Weights of a small mixture-of-experts language model, trained from scratch on English Wikipedia.
Size: 9 layers, width 512, vocabulary 15690, 253M parameters.
Experts: 256 experts in each of 9 layers, 96 GELU neurons an expert, 8 picks a token, a softmax router.
Training: a variant of Adam for the experts, 1439M tokens, 6147 steps.
Below are experts of layer 5 (counted from 0) of a mixture-of-experts language model. Rows are named router (the router's row for the expert), down (a neuron's output weights, with its number) and show model dimensions 0-63. Each number is 128 + 24 x the weight over its row's rms, rounded and kept within 0 to 255. Numbers have three digits each.
After each expert's rows: a language model's description of what the expert responds to; "raises" lists some tokens whose logits its average output raises strongly, later layers aside. This comes from a sample of Wikipedia text that the model never trained on.

# expert 27
router:173133135158105117129158130086121156125122156118129144125126090149114140133128136142123117117135149126111106134151168178118097049121120139096101141145086093139126109119174117121121156086102133
down0:158110131173173151099152114163125169147084113116096145172129093151114098132130133128134133143096165099093158111127109094148106126130135131082125143139164150136100119111124117098160091122128122
down1:133126141128136122133095111129148109119120178183144115105159111119163111165158106077134158126150147141111116142138142133096137131150116123145161141110122141130141144096161140119102107120134157
down2:099078116147112142121093133130135099112148130141134183148178138108122134140171115137140136148112158176102156115130121152120128146141160111112087123155102099119137119112114139176139131136105165
down3:140149139131140124130134104113137117148119124096099099128139139136138135124125144116113133125094109145107154145157126146161114138135087142141148139183155108131153106145104152126097118167116123
down4:117144123095138109125082158138141118101128089109147130112181122095087118120111113146134159172129146105124112097108104059083084128124104160146083137133144099096161142129112139134127178140107132
down5:146126128111187153109143150098102162114099115103094127120093089158141059127155151095116110111110148116106146127166168103144132121107158133161134074137084120120119169142146122142149113127111126
down6:152123115129088132122083159196201147124139141150150121125108121147114097117085118107144145148167095169102120103112112114108122100112140107150168114167139107157119077089143083089135109140119151
down7:114158108163145136119156145128132150157119105091093111136119162123157128156141156116106156140154100118111119141122158111152113126116108118136173125102156119145134141124138132081109147096107132
down8:138132092148150149121153086108135140167100114130098113111080109119146130106110172083125121112111145153125137152134108158117139130142171126074089107083136119104137108123134094145098135141151152
down9:121156148086085114161133130128112129136127114121161147143103071097139107140142137098098158143133135135112119191096077117151112156130117105115155142134104156129118131084123128119147136125146182
Articles and building or material words in descriptions of structures and objects, such as roof, brick, windows, entrance, a.
raises: ")===\n", " Platform", ")"

# expert 35
router:106127140121134143099152108125113139111127176156143123104137128129145111117117125171164120135142136114125144043139105091147134157156095104151124136152134106114113084140107110199193116132146121
down0:128149130174142155114117142119146144106128136113160118132103134098121116091137169120179119128133108143122120134146129127085141139121114106090117129137115141123087124124118067160146144065148172
down1:146120131116105101131102153131142169144122168132113130093090099161177112113154077131101098149140118130156115136157123136137162120149139176108141126131125092134143180116137120103104156147134136
down2:158124100155095099134105131102125141111144095171145111079113088113113110118071127102133174152075123116122161084114110135113090131124131153122081112108121125147166144140089143157131112154123128
down3:153106114130126075108119121093102149157136115108132123126124101116139093091096155135111154095083147125142117141126081108163132091087120127140113139121152114155098122154132122069125094143111129
down4:114124129076116102123137099093132122126162110122133167131111138175129141118131132150095143126132151158119096165130197104120118125196151164091123161118186122119075156076153159110176144139179124
down5:171102134125104104139129139098130140170143112109101116117099134106134135136110080113148127137130162080109124115119108146159088133114112159100172143140149091132088176126142119140122114131084135
down6:120124155126129154154067128168116150084132110178126119150094117141121137154141155122120129150114122102106085155109161175151131155087134166116110152131121164097130113086105148106094165167150107
down7:124128144095129085119137141135133118137086126100131110129137138098119164155149125154085193140146142149152135162139133100096128120142122108124139132182126172160131122145140116111114142094104159
down8:167153136108138085152114134086145168107135137103084189136144148179122142144142117088095106119076109160113146154147171113098139166134126148127145139120148113122115126108158134138145134150131124
down9:132129178161088060082161147121113125113136123122133132135148141102117121102126136128120118091083126163127135133119108142135100170161110131129153138151144120156151107133116132127106115135132120
Capitalized head nouns of competition, award and organization names, e.g. World Cup, Championship, Women's, Award, People's Party.
raises: "en", "land", "'s", "ama", "rad", "icles"

# expert 43
router:143089105098141170110105121115111101150102121190119074104115124145109146155105124147121150110172140116112092116112116126170159154163143117124154096135120145114105077118151138084171133091125109
down0:093104151154139138145142123175106124107150131124133082132109121170079129132120103137121139137118110119098135119165081130116146098146083153142138098154118101137129128135148130140142138112107162
down1:113135094101172085113093117119133121104107146165150088138111121116153136117136122115094123144136110109128169119096135100141096150182145171148100112104157081155110105139144180133109113154141135
down2:122127108114177134118129118153172161158173137119173092148156168102129109099147128105149105104094115138109141167112084161137089133124124104123143082144144086164118172155143134134129148145140131
down3:100185117121115146128126133134141143136127144136142107157125122131175150121164196136112132123163106129175160111130107171112130155135126122100121101110166107148126125131103145120141124129136167
down4:175165135074185180139143131105106153117104118118127132118131105121118112122109116129131162154149126133124095163146111157147114165143136124122158143143124111142140186158136165136127114138123161
down5:126138103110173137140141099151140116105140121140119110158110137130148117143125119082123174133110126145166119111129120106169109129107171126161130122114159123138134130151163139135143149116155102
down6:107102149131122109123102119134162139114130104119109097161124161132149132140157158083099129100122118096084137151112149164102119145125143141125138102122100101145151137138134136140164170143120149
down7:062127115126139125153144086121119124117129142155117133142069081138098138145108108158104115153129123130116147086121118133144130115133079168151145097144144121110129134103153116090114112151122124
down8:151139168102091144146146089105165128126125127141137102142136088155168152121067103124132135131070153099129106164149113112168143135105106129081143164163121132096122145132158140151110109174120166
down9:149136134078141139143141120113102091109111116094116089124144138139165130145144127114130110134122107120116124089108119153146112145157161112138118112128141117174162120143130137116098114167123128
Heading == and === markers, table pipes, list dashes and opening quotes that start a new line after tables or lists, such as ==Club==, ==See also==.
raises: "App", "NG", "TS", "Production", "SP", "Career"

# expert 38
router:124134135102120165124112164143125118128133163137102109074163126117096123134139112169158142153127106129132127106095121133114148099127107109117148080122117095114126141181120147093100154104157164
down0:106117111140154116156141120139139190116163153109183127111152130082078125110088088113099077129131119163186168115132172120129146129086121133125137122122127145112072145122149145090111110110092121
down1:117083137089117134133156117088131149170159131127112087095162171107130054089136179092090121107126131136159135082120113132148163159142110127179099114142130110097130115105150128187114164128122116
down2:137143164138163151139131092095132146104149161060089101123117128131114156155091155141130143122140105086112145112155118127180072146096134132134128118181166096148101157134103110102126142127116120
down3:107125121120138138131154128129107129162126095101103095109140119124127118056129116169104097127090116106088142091135149104136123124128136190127144088152133149143135138153066169116092149101128104
down4:092142154103135133152144151130144101170141125134138114152130111107172109099122151176099108107124116103128165139140118154150115169138153120141122110124197088120154167119122129134121139133123153
down5:147103100155107126146120155109123186147155147158143122162125128130108153152148107085132146127118111157113139129139107130148105088140107128097152149118131157125123141140159110113073158141113110
down6:140129179132099142100149128150157088140168155143145133166141103155122083138094132135131117107129053105127166095133150116131158171130111100115083128142163136138127132144101178153165159135099122
down7:110102110109160148134147152129101133158119144136129122117148129114120140137079089115138121126096169153112120164106147098175134108143140110118118150127133117125123116126098069122138110168113123
down8:106114142106111098138104141089087126138129080133146120151125139117130153164136097109118130149144135097128099130108125110154164134100139129111109138088042130126126159121171090086126146125159128
down9:127118072161121116154153110125093137114089139079098106102133133122130131141147134131175099171133096119102128094128161145125136107122163170095151134088095141102125119128130144076064124139158143
Spaces, pipes, and digits in game schedules and results tables around dates and times, such as December 4, 7:00 pm, Win, Loss, Feb.
raises: "ased", " latter", " true", "ushing"

# expert 42
router:142129113163061125142139128120129114146132136156171099104118100098126151088101163117126140114132140125118130124128119166124094157125098111158106184110123126138085174116124157149101151119121128
down0:143166171166122131105086162125115113118137144154086156122094151129121113127153128164096096128156105103128081151132167123132109129116149120108070174143128130107156143119117103118149136029129150
down1:116182152117121132079086158118122104150112127111159128089134138167131177134126145165201130157129157148128153116112117129153104185073142138146111128080111090106198113117143142138148143098124168
down2:118158114139135116122162122142105127099131132128084099134133085115084147124106078101131145164127129187130121116145175123079197146115123148128131134113177144153121090127163106137142139152102105
down3:117129132143145125156118166134168128115128144167091145112134124077108129144114122146146120165098119139117106133098146177145132088097114099127118122103144142131136130191136143074146138091111190
down4:133140136114172136075131152089108113154145112094170123091134118139148138108114127143131156096124121117151089159126085100177088154079116146150128105145134109116164159147119120131142148143163180
down5:133107105147112141142146141111124118107153171189129126118116177127143146105140189139134122102119106167169124122131113141135148117125098091113102110113121162082114123135132108114133166124092157
down6:115103096120128094150088119135101104123090092109153140166143156115120166161181097179171090151199116107143111131147157110086122122124118122104146150106128114130131108143152127109151153098185131
down7:107089110138129146129116128137171092114140158109150152148155115104107114091135158120112162170144124124143119120167106129129128174136110084084112131094091140123169141098157142120141110093131132
down8:100133142152115146111141143080136111117135141147098125106163112165102118138134101114147153152144147143158117130132102151079137112143160161125122141146123152146095119127142098153083108148144187
down9:054134152096109136165119127146123108137125128135153110092133117135151113164173157117132111141139142155109117127165125125139133100109143087100142148158137129078146117138157100139135167086128133
Spaces, periods and digits in legal citations, regnal-year Acts and geographic coordinates, such as Will. 4. c., 41°46′N.
raises: "alls", "hy", "IP", "ara", "ichi", "24"

# expert 40
router:129106125176104156141146117115117104111153140126153122160107132173148154136154119119109118169098150146152116152122099135167113128136086137147107116070107143157113161133114152144082144127154101
down0:135146111168099132113120132112121107146126149155119094078146153123174131132150102153125136179123153131136116129110115128124094137124141160121105129162134115158118148173129168144146116119185126
down1:121160155103137116117136103136116127137133117116099139123136133114148104098113127145098121116118160117106136155166109131120083096121183063165112111149135139116135146120136121105143119131135130
down2:130117124105061143080150131073109127081130161131168103152166165139117100109141161140110131121122104134099120136138161125138112164100136136155144121159149128128131141053146133175135110163111125
down3:113163139156166155130145160137111107145135128140150119136140149139175113104124135104124133158129148125131166091128145098100074131138147137120114128086165102119153130157121114131172125086139103
down4:064148131130133118086099127141149142142125112123143146162104125148084178161143070110138168144147125150160118135151158143101126120159141127116133110127137114165144123142154109138160092137140119
down5:186155151127140107136132095156122130131140111108102172107102141149100161127108124133087106112134124092146121170137139107153077172115108083113096111164112152115125164153097087118147115127131099
down6:155119116147176124116105093102170114157147145112141149128127128132188146122089135142098142121123090148088129112123096142150125160115132141139107120133134146115102122137153133140154153083124146
down7:142163123099136120138099056172083108134097094132120139120135124140162147122106123126116147105143164139108127138107109143146089112134140119122110117149148135140122102169119140169113119157193139
down8:102127172121152153198118131146128104163131122107110091105127124124215139145122151116147144122147163109179142158166134133112095150115140137138098106148092133150145139166127124121121135129134096
down9:118169102085142120130119108111173110159139157142162146154105120169079152144119129110107119104159153162196106105173151104126119165068070125122147117128117108089152090123123122111159105125135086
Digit and letter fragments within codes like ISBNs, CAS numbers, tax IDs, chemical strings, and asteroid or road designations.
raises: "all", "away", "borough"

# expert 26
router:133130120118147142119109156115189134139118112109122096084169125105119138121162143159137108136161104129136124108106136107121161146150140113120111100168115114151136134102144134098154121095143151
down0:082109103156179127142151101114127193134116165137112140184111191141128121115100155145153083144139140123086152129102102138111137177108101129112109158073135130127138107125105127112116119098119137
down1:164088127133102134156124117151132125139132100121184145177110110127145128095100140100150101123149110092139131167141145140162083133147081141125081203144160106131146129116142158106147135138130143
down2:158079148150120120087120179116100130094144143133111116157121134126126137167128105173163153074129130117135152089159125124145144176092147158174139117127187128148118159120084114146150119131130106
down3:174106143104108110126144137111114106140124131117101134158100123160108159185098119102095158068099096164115129100089101100140143144085146140122111113137147132143131167097126169127133132161130128
down4:182131136103143130088106109129113104170123168116090127130156127075081114156147114179097102141108122136142149131125111099140163118084115113119135105111158156142130160120146149108101140135136113
down5:102119132115090097151121083147140115118136082120135126150124119139182130128127126131134113180125127156098183140103132178133146102126177145153148140080122136094120117128148098128138126122165074
down6:107163106151132140094128106104140136126128126089148190169088120144138128131114151106131152144128084161083169155145171124102121125143157103114103136158110134117115066165128141104145159119146139
down7:141118098150139104112153144108175162129149096071087089130127099134100150135122148140130138129123142137128112086176206106133102153147136167156136161130099093139119112165124120128098144119129149
down8:116117160119129151119167167137101156146116148159128140131133156103131127121106115144134147114112144139146091129092124119103136074134170126118122096086116095149109130118111120126147121102129131
down9:135088139115143131149089161110097162110145116073088130110093118082094111088124128147159109126123106082152097138159092098106184152132143162119169120135136098143160169113081104084177120108132116
Capitalized first words of titles, names, or sentences, such as Who in Who Framed Roger Rabbit, There, Life, Great, No.
raises: " together", "General", "iot"

# expert 3
router:155157088096134122117116121135114100171119138145148141120083132141148103106126108157139156128172130115098122149133103058102163139156142117100142099178121125154102093177110078151145108128171105
down0:061097112126153187118155161098109134108113140126144133134080160100164133181156177116111173100091160136091096116164175126109134111125071121104156106146091126108111136146140132084094134144128098
down1:097176156168134107119105103127117114109101146099130077093100124158128147114127104086119151121137156148106160153111084122151143125134160106141120158107133145137100150128104144114160128098135126
down2:109136147117140158137140118179125144140099086134122120129143132104169140139097180124117113088125160150115151121166126154136126123108154125118130131120151117160149102132147111090166111105085149
down3:127157137134147147122112079136112115181086125148112127088118134141120101067119140088103084102154134076138121153121108099127069159130161101134132116134110158126179130112137096100215141095115142
down4:088105147133117134127090123082085113150115127172088180098126138158118165117108156135087140105127199140115120095119102137145111113151125136173116144144112145108121157138169146129125124156086131
down5:155088106135145107130146109073140158145178151134144137139124134092114151142139172135104137156152127157099145142128104126106166133140096165137166124132173130148120132115104124107107144116102174
down6:152099125143142117086195127096180118112119147111127106147135171114130130109102114105104096067108142087133148127130105140103129133119096117143094124138104112127141136176145088173081174142090114
down7:190142099115148168153124145100139135168123142115145129134079130149108082125146140125149149156046082123171157128168070126108152102083132084110128173141143100143130134157115124169115093109181118
down8:092145089126081128119104124143137113144172125161117113129095120133163127117141157134091119138159171118120107105136141147129153090141117177122101150072049121144157073107136121112080160096171087
down9:137095109137143166103171128122150121157118181165111156167125091136130129147152116134149148162153112134135128105176116150125163104140157147193135138123073111138129102114134120118114140112118100
Words in athlete biography career sections about signings, releases and debuts, such as released, signed, contract, played, announced.
raises: "ives", "ord", "ander", "set"

# expert 7
router:143166138134121123155145120148106117115146127153110069119100136143099129145125091124136121107119123132098149104167107121141133090134151102180110150125114103143103096185135124146104137111133147
down0:112150120126121130171113111094131156149105131125135138140142096065125127121113118156114138144151106111140137139101081123133102153107130114100184126157127101138123127151143110091118136135097170
down1:136169144063152149126081155097122135126143130149097147100113119111154086111149180145083126166142112114150114122133081086090141101112115122144159113124140112123151110128108143151125110160103120
down2:116135074148141106110150126117127162122126117135102145118168146112138128121130137166136088155157113109157137113107126111118114170115140112123101131150132113162128148135146121121174133128154157
down3:094128108144144093125145126141184097117096103120116153098129155122169084156131197096102126161145127153135104086130141087128125124114154127089159137105137111145128107106113088148092136187129121
down4:182157119117114147147118125132085116120123156094164101133190137167105128120104159106124111118126160095161153116053141129133130137102121113114118159101163088107186150143113121106119112119163166
down5:134150149130159138147091172131125111163113161127105145121194141079095133174164140128110119100162128129108149103102111156161081134104132174114142129127105093177156102076086081127133190131126138
down6:066129124180130108090137093110119114092160123142152161130146162147130098067124132147149165157103112072136129095150123165126127127135187095142061070106130193111133112158140112149142119109163128
down7:165112107094081131097155110168097144088166103116165099133099129134134114151125157116160141119105143133132149108112131123143086111160098116103141109117143123134094154101155136158129144092168104
down8:111131107149129156084111140154124091134154146168117082115086089159123137177097105146094149141097130126129148146137115147114120127151120167108112121139129156132110114142131145111114104092133128
down9:133172151128126120126183147133119146165143135088088119118153156154108153147134166099117179127091096166112116146084125185153142133123144111124122121123119108125135159101120117165128168119116107
Opening parentheses after a full organization name before its acronym, plus sentence-final periods with paragraph breaks and heading == markers, such as (NSX), (IBBY).
raises: "y", "ucky", "ty", "irm", "yr", "ant"

# expert 59
router:140089122134153130098132129087117157143131125121154111106111118154128118175130156142115113103101124088140141137172034123153181134094088111106147137128078118174114135115122151138121104129123128
down0:132140140150129165119143116166139099123141124111155114099105121144124137085167097162151138142126124090125165076200193112162133156111157116128114114136108149137114123168153105138113159149114124
down1:099134102109167186126156112147102139151102131133101148128104117119146088113080139157135124139195053140131117161147112144130096136135139131120145118169118134122137170109136085130144119136156102
down2:114159112141113169157124169131154103151124166121135104163144124121121159118130128085136128127139113143157138135112153122109126142134210141163119179130113132086140125160153098113119114115131139
down3:093112109127129121200156119115156172109099168117178093162136128074154143093121121139155094138134115120147153139101173145123134093134118135145173185100165118126142109145100179073087146094115137
down4:115114147110122137113131154155111170141109137124143159091147113165111113169178137165180160086110134135181145128157145112131149117153097106162146138102178127114127140156093122128111144133068113
down5:104116131138124137134132142133138135084128107169120127150118107117139144110087134109101171090113129135137142104152141135133119144166128144132093118138133086162079147070143083120121143115133155
down6:128095110113140111132135138124150145127134112105162124142116186102139138124144138127159152122150131112125135121118161178110145120098161170102136126124155111118170126149125113133116123081118128
down7:105106140166160169122165109147124154111106116111117130115159159089100125131131153128106140122145128145154144095151107164121121106110135104140166142151142128114142094071147143089138097135132142
down8:150144120153129144155114096158142115141155117108128137133121105141145123143159137131134177118133104131115133138146122167110133100123131126137133108146182121144093063115119116125112113103117149
down9:147124115133104139121130092112136131122139137115136094142145112112148186169162140140123111140131129119121112129118080122127161144154103120181115144083161129145157131108128181142086132105133118
Colons and field names in infobox-style lists, e.g. Genre:, Released:, Genus, Coordinates, Born, Species.
raises: "us", " Previous", " pen"

# expert 32
router:143146112129146155159145140105142103112134117156111109120162192148133145111141115130160149139118125157177132120094109086129128151117118133119123087134168175111113127121092091136134108161140112
down0:147144138074094129111116177082164123129154127141156133152142150128102148115121116117126132158113150166115120112140124112115163115099103176084103149102176147090154117143110142095156128093142133
down1:109119099107123120149091102152119145092101134143171103155134152103131135097081126129172109166171214126157098106093115066123117174154120129161133155092144093118132164113140137167184083121139161
down2:139117115184155125120121171149130123136127121125129132143108117188140105160129145116148142101120128108114121123103104112164111121113129122134150141152106138121138182152152116119114132130134147
down3:127150131127155130132134117148134142121137094120110116165104125131088057119128159127136185165092102144095140111145068113142134144116126136136135086136098153113121125146157085139128112157139093
down4:118150139142104127126138144135127093123144112156120116135157075103081105120094130089110136110149125113124121128144143118088183123169114119139102156136119110134122113129166163180107142092134129
down5:083137105131142132132120105129101099092143124166143122103142125122116116140157191128160118167139108104128108073105103198122150149111145121159149120166151109117140120107121145109117120126142145
down6:166144126110122158153152146158118084119114128115135132108131124126157148125111135131140132131142129146104174167104154153121157095116118122090111169165087119112174110136068096120155136151121103
down7:141121131150106141097128101128148136090141086146095195084080133082137147118111120169154135080135140168165092103100127154131123133145093133147106118154127104174148121109085148131101135153131144
down8:140099149142111098104167160174153168119127152133130128126144144183135137140104134103125146090157112132123133129138142160103089131113138109196118120111130080125115118151120082115154141148117114
down9:131105109151176099106104100123098147090121080125150139151112087138162196125111143098136116128131082140124118131101123101137094127157167114122137151107089169116166149162144146178170113119151079
Cell separators, numbers, and short abbreviations inside sports and statistics tables or semicolon lists, such as | cells, GTW, NC, TKO, Nominated.
raises: "ourse", " itself", " Day", " herself"

# expert 50
router:105128077099157142143115142123124143144138132168119125154120162095118118113127127131113152143140119122117113091120164081111142146184156137073121143116136157115150143154137116078130110117167151
down0:118130119146140163139140167146104116119127112135152100131115129125100082105131124131189140118142118107139131035123142124105151122109144115061132133151108096139124104089101136132104106106130112
down1:155107095097125131116159159124165145136131169099124154147130152136106147132139134143129133139142141117161081119100096133151109096106099107119136152108132114131102119100162145114158186106137151
down2:085125134140118124142089090115151112141123104113124126130139134131146156119090151153153141158168089158160149123144111152124130133123123112089134131118119105087148113154090146107150086168157091
down3:128135114068173129131138163127141161143112099132149090113141120148206126083159142128085171119130143179115158084154123109166119101136140122145150102125148122112138122135142138163122104099126178
down4:168147121109154120144155139132112155125084147159161154136076125176125136113077140162116149133097143112142134159157162147102078152094112160142126149118136077099137165139132144173155183115110135
down5:172127124129133149121166158141117122093128106150132124129103118124121119161131148150158097132144122129142134126111121173168156133092132169134098191154144142118098107116154151135125112123104124
down6:094142125123128194124174121124159152167130139109135117125111146126122141127136116125171169129128145120090158091109103196121119133122107154105105177111143106103112081127113150132141117122102125
down7:115118107138159105124140121148120124157113125169102134114120145149098160115106141143165150120138128120147107135125122098132132108104128135122122137162142123107124141111117118135132115127120101
down8:099140132119110195132107180148112170152093143109096129143138144098115137149113123119130111097127126099154140090123148126114148113159163122161149128124130149120132158120164124113131097113065094
down9:141106129137122143164170129129115083143148076134140100090093131167150140082063132170128131104121110136127180143106099153129145117153149130133130107177180112142102151127128115140128146125156113
Line breaks, pipes, and spaces after club names and scores in football match reports and tables, such as Celtic 3-1 Hearts, Bolton Wanderers 2-1 Huddersfield Town.
raises: "ani", "ite", "itation", "ew", "agi", "iu"

# expert 14
router:152107100137144097105109114097125143133080131124101138142106113093140137135144127114090112117096114140100093161093132134117128148121160131128148175087130106109117125146143094147108150137074163
down0:146129160179160160103174103131101075134132097082107118124138184149107074079153100150119155159092094115159140145141117090100150102105123127090137130153168128098093120110105119113088127093135097
down1:155087131164119178110139107184135142101077108071127121116128157077115198094127086097097122155123134114149172140140109174063154158152158119164164136133159094141097153135103105133114121144126136
down2:111156161112128142178084123167088139161108166156136171149050150072153098118127140142109141116132144131121103090131110156143158135135170117131130148105140156132148147120148138101099147106120143
down3:103106110162145156156128104133126120087110135105134123129098149109078123153099105139128119149114158133152112131111097145102122127132093114111165157130156155137112105086094140096167135101112128
down4:095168183139117090132106095103137089102141113138121115127124138139102150146128114091096104115124108146109158106122070115119081166127113113162163127084105143069127103119100110101172116116151126
down5:168140092126151154193173139093144141131113131110107129122115156150119154142126125071144129133095136148136118156151106118130103142133144059118150149133124094110106119176131101126152119136111127
down6:144117095101110141152131146131128101126143157123137142121085137158097130129139174116133131137140086108127123110140125118111160176119176110124114151128134123123120134143141129127139127104118109
down7:077146144116121113096078144129090146112124126126153091148131124129113100133105096151117126110128157182138150132081160111087103109111130135144145108115150116117120104162142112123143145124140142
down8:160074143107168169137114150127138109130148106132125107119155132125147120133194132130122144095124104136139121150116168120121150128104130134118117092161125165115150102145149118135152133099096106
down9:123129142155165145162105135144161156159131103118156117122116154155138115115135081104082107150123130098132162139112083109129118178092116113147142124108128107088106100143111059121111158139143090
Trailing zero digits in large numbers (550,000; 45,000), number words million and billion, and degree adverbs or -ly endings like very, carefully, widely.
raises: "ore", "ored", "off", "ities", "ations", " yards"

# expert 63
router:138130103105129123107117116072085133141139121136150100147132155164148129092130162098120206103128157150130110114143128118134153112096119148146097127120151160133100146121086108135151114138112156
down0:123123143122158133142089146147152133123129121077108135168081111122162070109106130123129106135146088097151128125151081172135140141131133128117153135158117160101070168148115127137100161128107134
down1:125148067170081122094131103113140119139062132131128127119114122157152138132118144104150120124099166105143145160136095117137112076138134081106130133107082148139124126124134113136132137124145090
down2:153119128068173126129122159111150109130106112157120161157146123140145137144133085165165130111109126132108133123117126123115104155109098134089173125134146154118147152161149098151139159127122161
down3:131096129146090074119126118103134144116119126095156105128140149106157148136105133137103125137160141120133108139107115161121134108123096147140124127135101079136113094086113134163145143136141129
down4:143131117176127155138155151117141129183113169143087145155160108096118068115108138147100136109121127147205137139151121157140146107140110159094122133095109092130108119110126102105078152106138125
down5:145095177103128164084127109150140134127141116119110134157126151189125147111099132137129114129137147149114161105093120163140115154128126127091156175146122133159099112107170126140124114152138185
down6:127135151101157129115100131099136106086136114158102119151126160141127142158157116138165202143134073136074094088123144132125130152102144155127173134153180149079150104161143147127105158117102142
down7:156147128124102159124111147073162130091092153099123128154150129087150130124163121114100137150144158105177116114119123075143105104114123142078150133163082117102115130159085112145164157083151169
down8:069135136135069107160102137109115117139112150082179133125110123114092122131128126133123147165095137133145121152121084127176094076128097098137157105107103119113114121138133118204156121125136129
down9:103147109157127122147124156114100122164178132133157106141110156092159129090105145125115129120151096104170150096145150127117127101127141120112113124105114095142118153132116158089122156085133133
Blank spaces, bars, dashes and minus signs between numbers in sports and statistics tables, such as scores like 28–26.
raises: "here", "ter", "ob", "bra", "ourse"

# expert 21
router:153156178113088114111156146071144135087141141155136128111146110127174121123081157128115126097140159145116155147096136174163123117098145154136140156102129095083111118141085117141175153112121144
down0:164125156136126172113155111116106117112138113149149136139152194165148142149100097142124124093112116143132123126109118088134125102150118151194142126140175146167137148152113096147102125120141160
down1:109117110157126164102127129106154096124150147114162122116134144170079105175135120123114152134136116088146103145157123124116093156103155135153105135136095148108145124109111121133156106132118103
down2:109136090119142168118131136153127141164109149078133125113106138152136119173145115133151152109140160146106117136107120073139153108085095093110135131095105133121132120113120185097157060142158128
down3:083101115088128098123115108130062142145126155129102147113117137100143144147137116153110122129138180090100111150182112117123107128098114150137162114133107096154114098096167134123105131160079113
down4:144125133124135117175127146109147149131129102138159139115139132101112120101132124070101113141121161120114132122130136105111143118114116170157135097124136127157159079157097144143184125114100094
down5:170098102130160130111108145069125107147147124137122139140125113137124118124129134111180145128128136130099139136118104122125167115110140138115122097128093114139128127096104131144154162163079148
down6:160182117114121123118098107161092127137157122154109102116144114149143148097120130140103142138123144120102151100133155110126116094151132092083148122149163135145162096093168139143193115158104138
down7:161158124145123127088125143125073083092119134137108176128119164138143112178177111099146113119115149128109127103143112084123108121151112118096167153137140143104104112136137144151151112138108126
down8:143118140146138121123095160107108103092148130149124144146110122135125138110162146119097087148135144113081166161119117149122118153143107121125144121109149121112136086116146119122142139139088137
down9:119146085109117103094146118125133111164122171110112134116121125133095088121130145116117139146147147124144106109174137154098095121101128103085160105130139123113098136138111098119117131162123089
Object and reflexive pronouns and there/here, often in legal or narrative prose, such as it, them, himself, themselves, together.
raises: "X", "$", "em"

# expert 10
router:123120128096133167173108104140111115149110152096137108135130147087136133154160101143115153106128130139146135109128110127120125134136161133149119110124136138149097106115089086116126118126124120
down0:148197107125134133122149178113087134061089113179140160130136101131166130112151156091167161131143111138159117134110157113137158149119103144138161136089158142082155107120102115143117065147115098
down1:117134103100080154152136172107159095104179143113133106156117151119121086144098146146112141110116109162095149112106132129121115115100095172135124096101101121137137126169131169149115156136122131
down2:124170135140125146150131122133143129126149142184124125145129082088102111116090107116090115145149122139117145137127140104136145138154144103137158088134128129124115105132142156112138114109141156
down3:093110135095128133158122145124125164105093157121184128144151129151145128165135061145150110123130117096101125131153101113119171153128127138108116141115155125158109128137149149135122139137151118
down4:150113106167179111162108130141137129149079103091107126164139155164157141162165122148138123092153133130154119106121130107101129161147151103113121151152118135128144105113162124106092142127137157
down5:081110160181114137120116128107097113116126137098111125134161120143085119140130104125096126146064119154135134122099089143164168154152155129169125115129081165104109175149133142129137149149112103
down6:100130117146167162148137100120109132138139130152138137154147114118138088106127123173105174114133099121160105161131089139129160142131161127134178112181087134105121147128131137080111126157132079
down7:113120112166110174146143135126131133082131139131113127145116138112149134133106123121108126090118129195124109111127125159160135138098121116119142109124107144137136132148146140145153096151145128
down8:108124132136130106168100156105126126129118097054114134182119115125168115117077110153091116117132141114136135098065102094071117160091101134130127106092139173104134130206117128105110123124117139
down9:121110099118140106130128126102100140134121152099140120125095132143100128197114124132128127121165095121099147159079137163157150125185138126121123188163133112152118167144080118124159112156115123
Pipe characters and line breaks in wiki table headers, e.g. No. | Name, Party | Candidate | Votes, plus semicolons and coordinate slashes.
raises: "″E", "ished", "ious", "aying", "ir", "yard"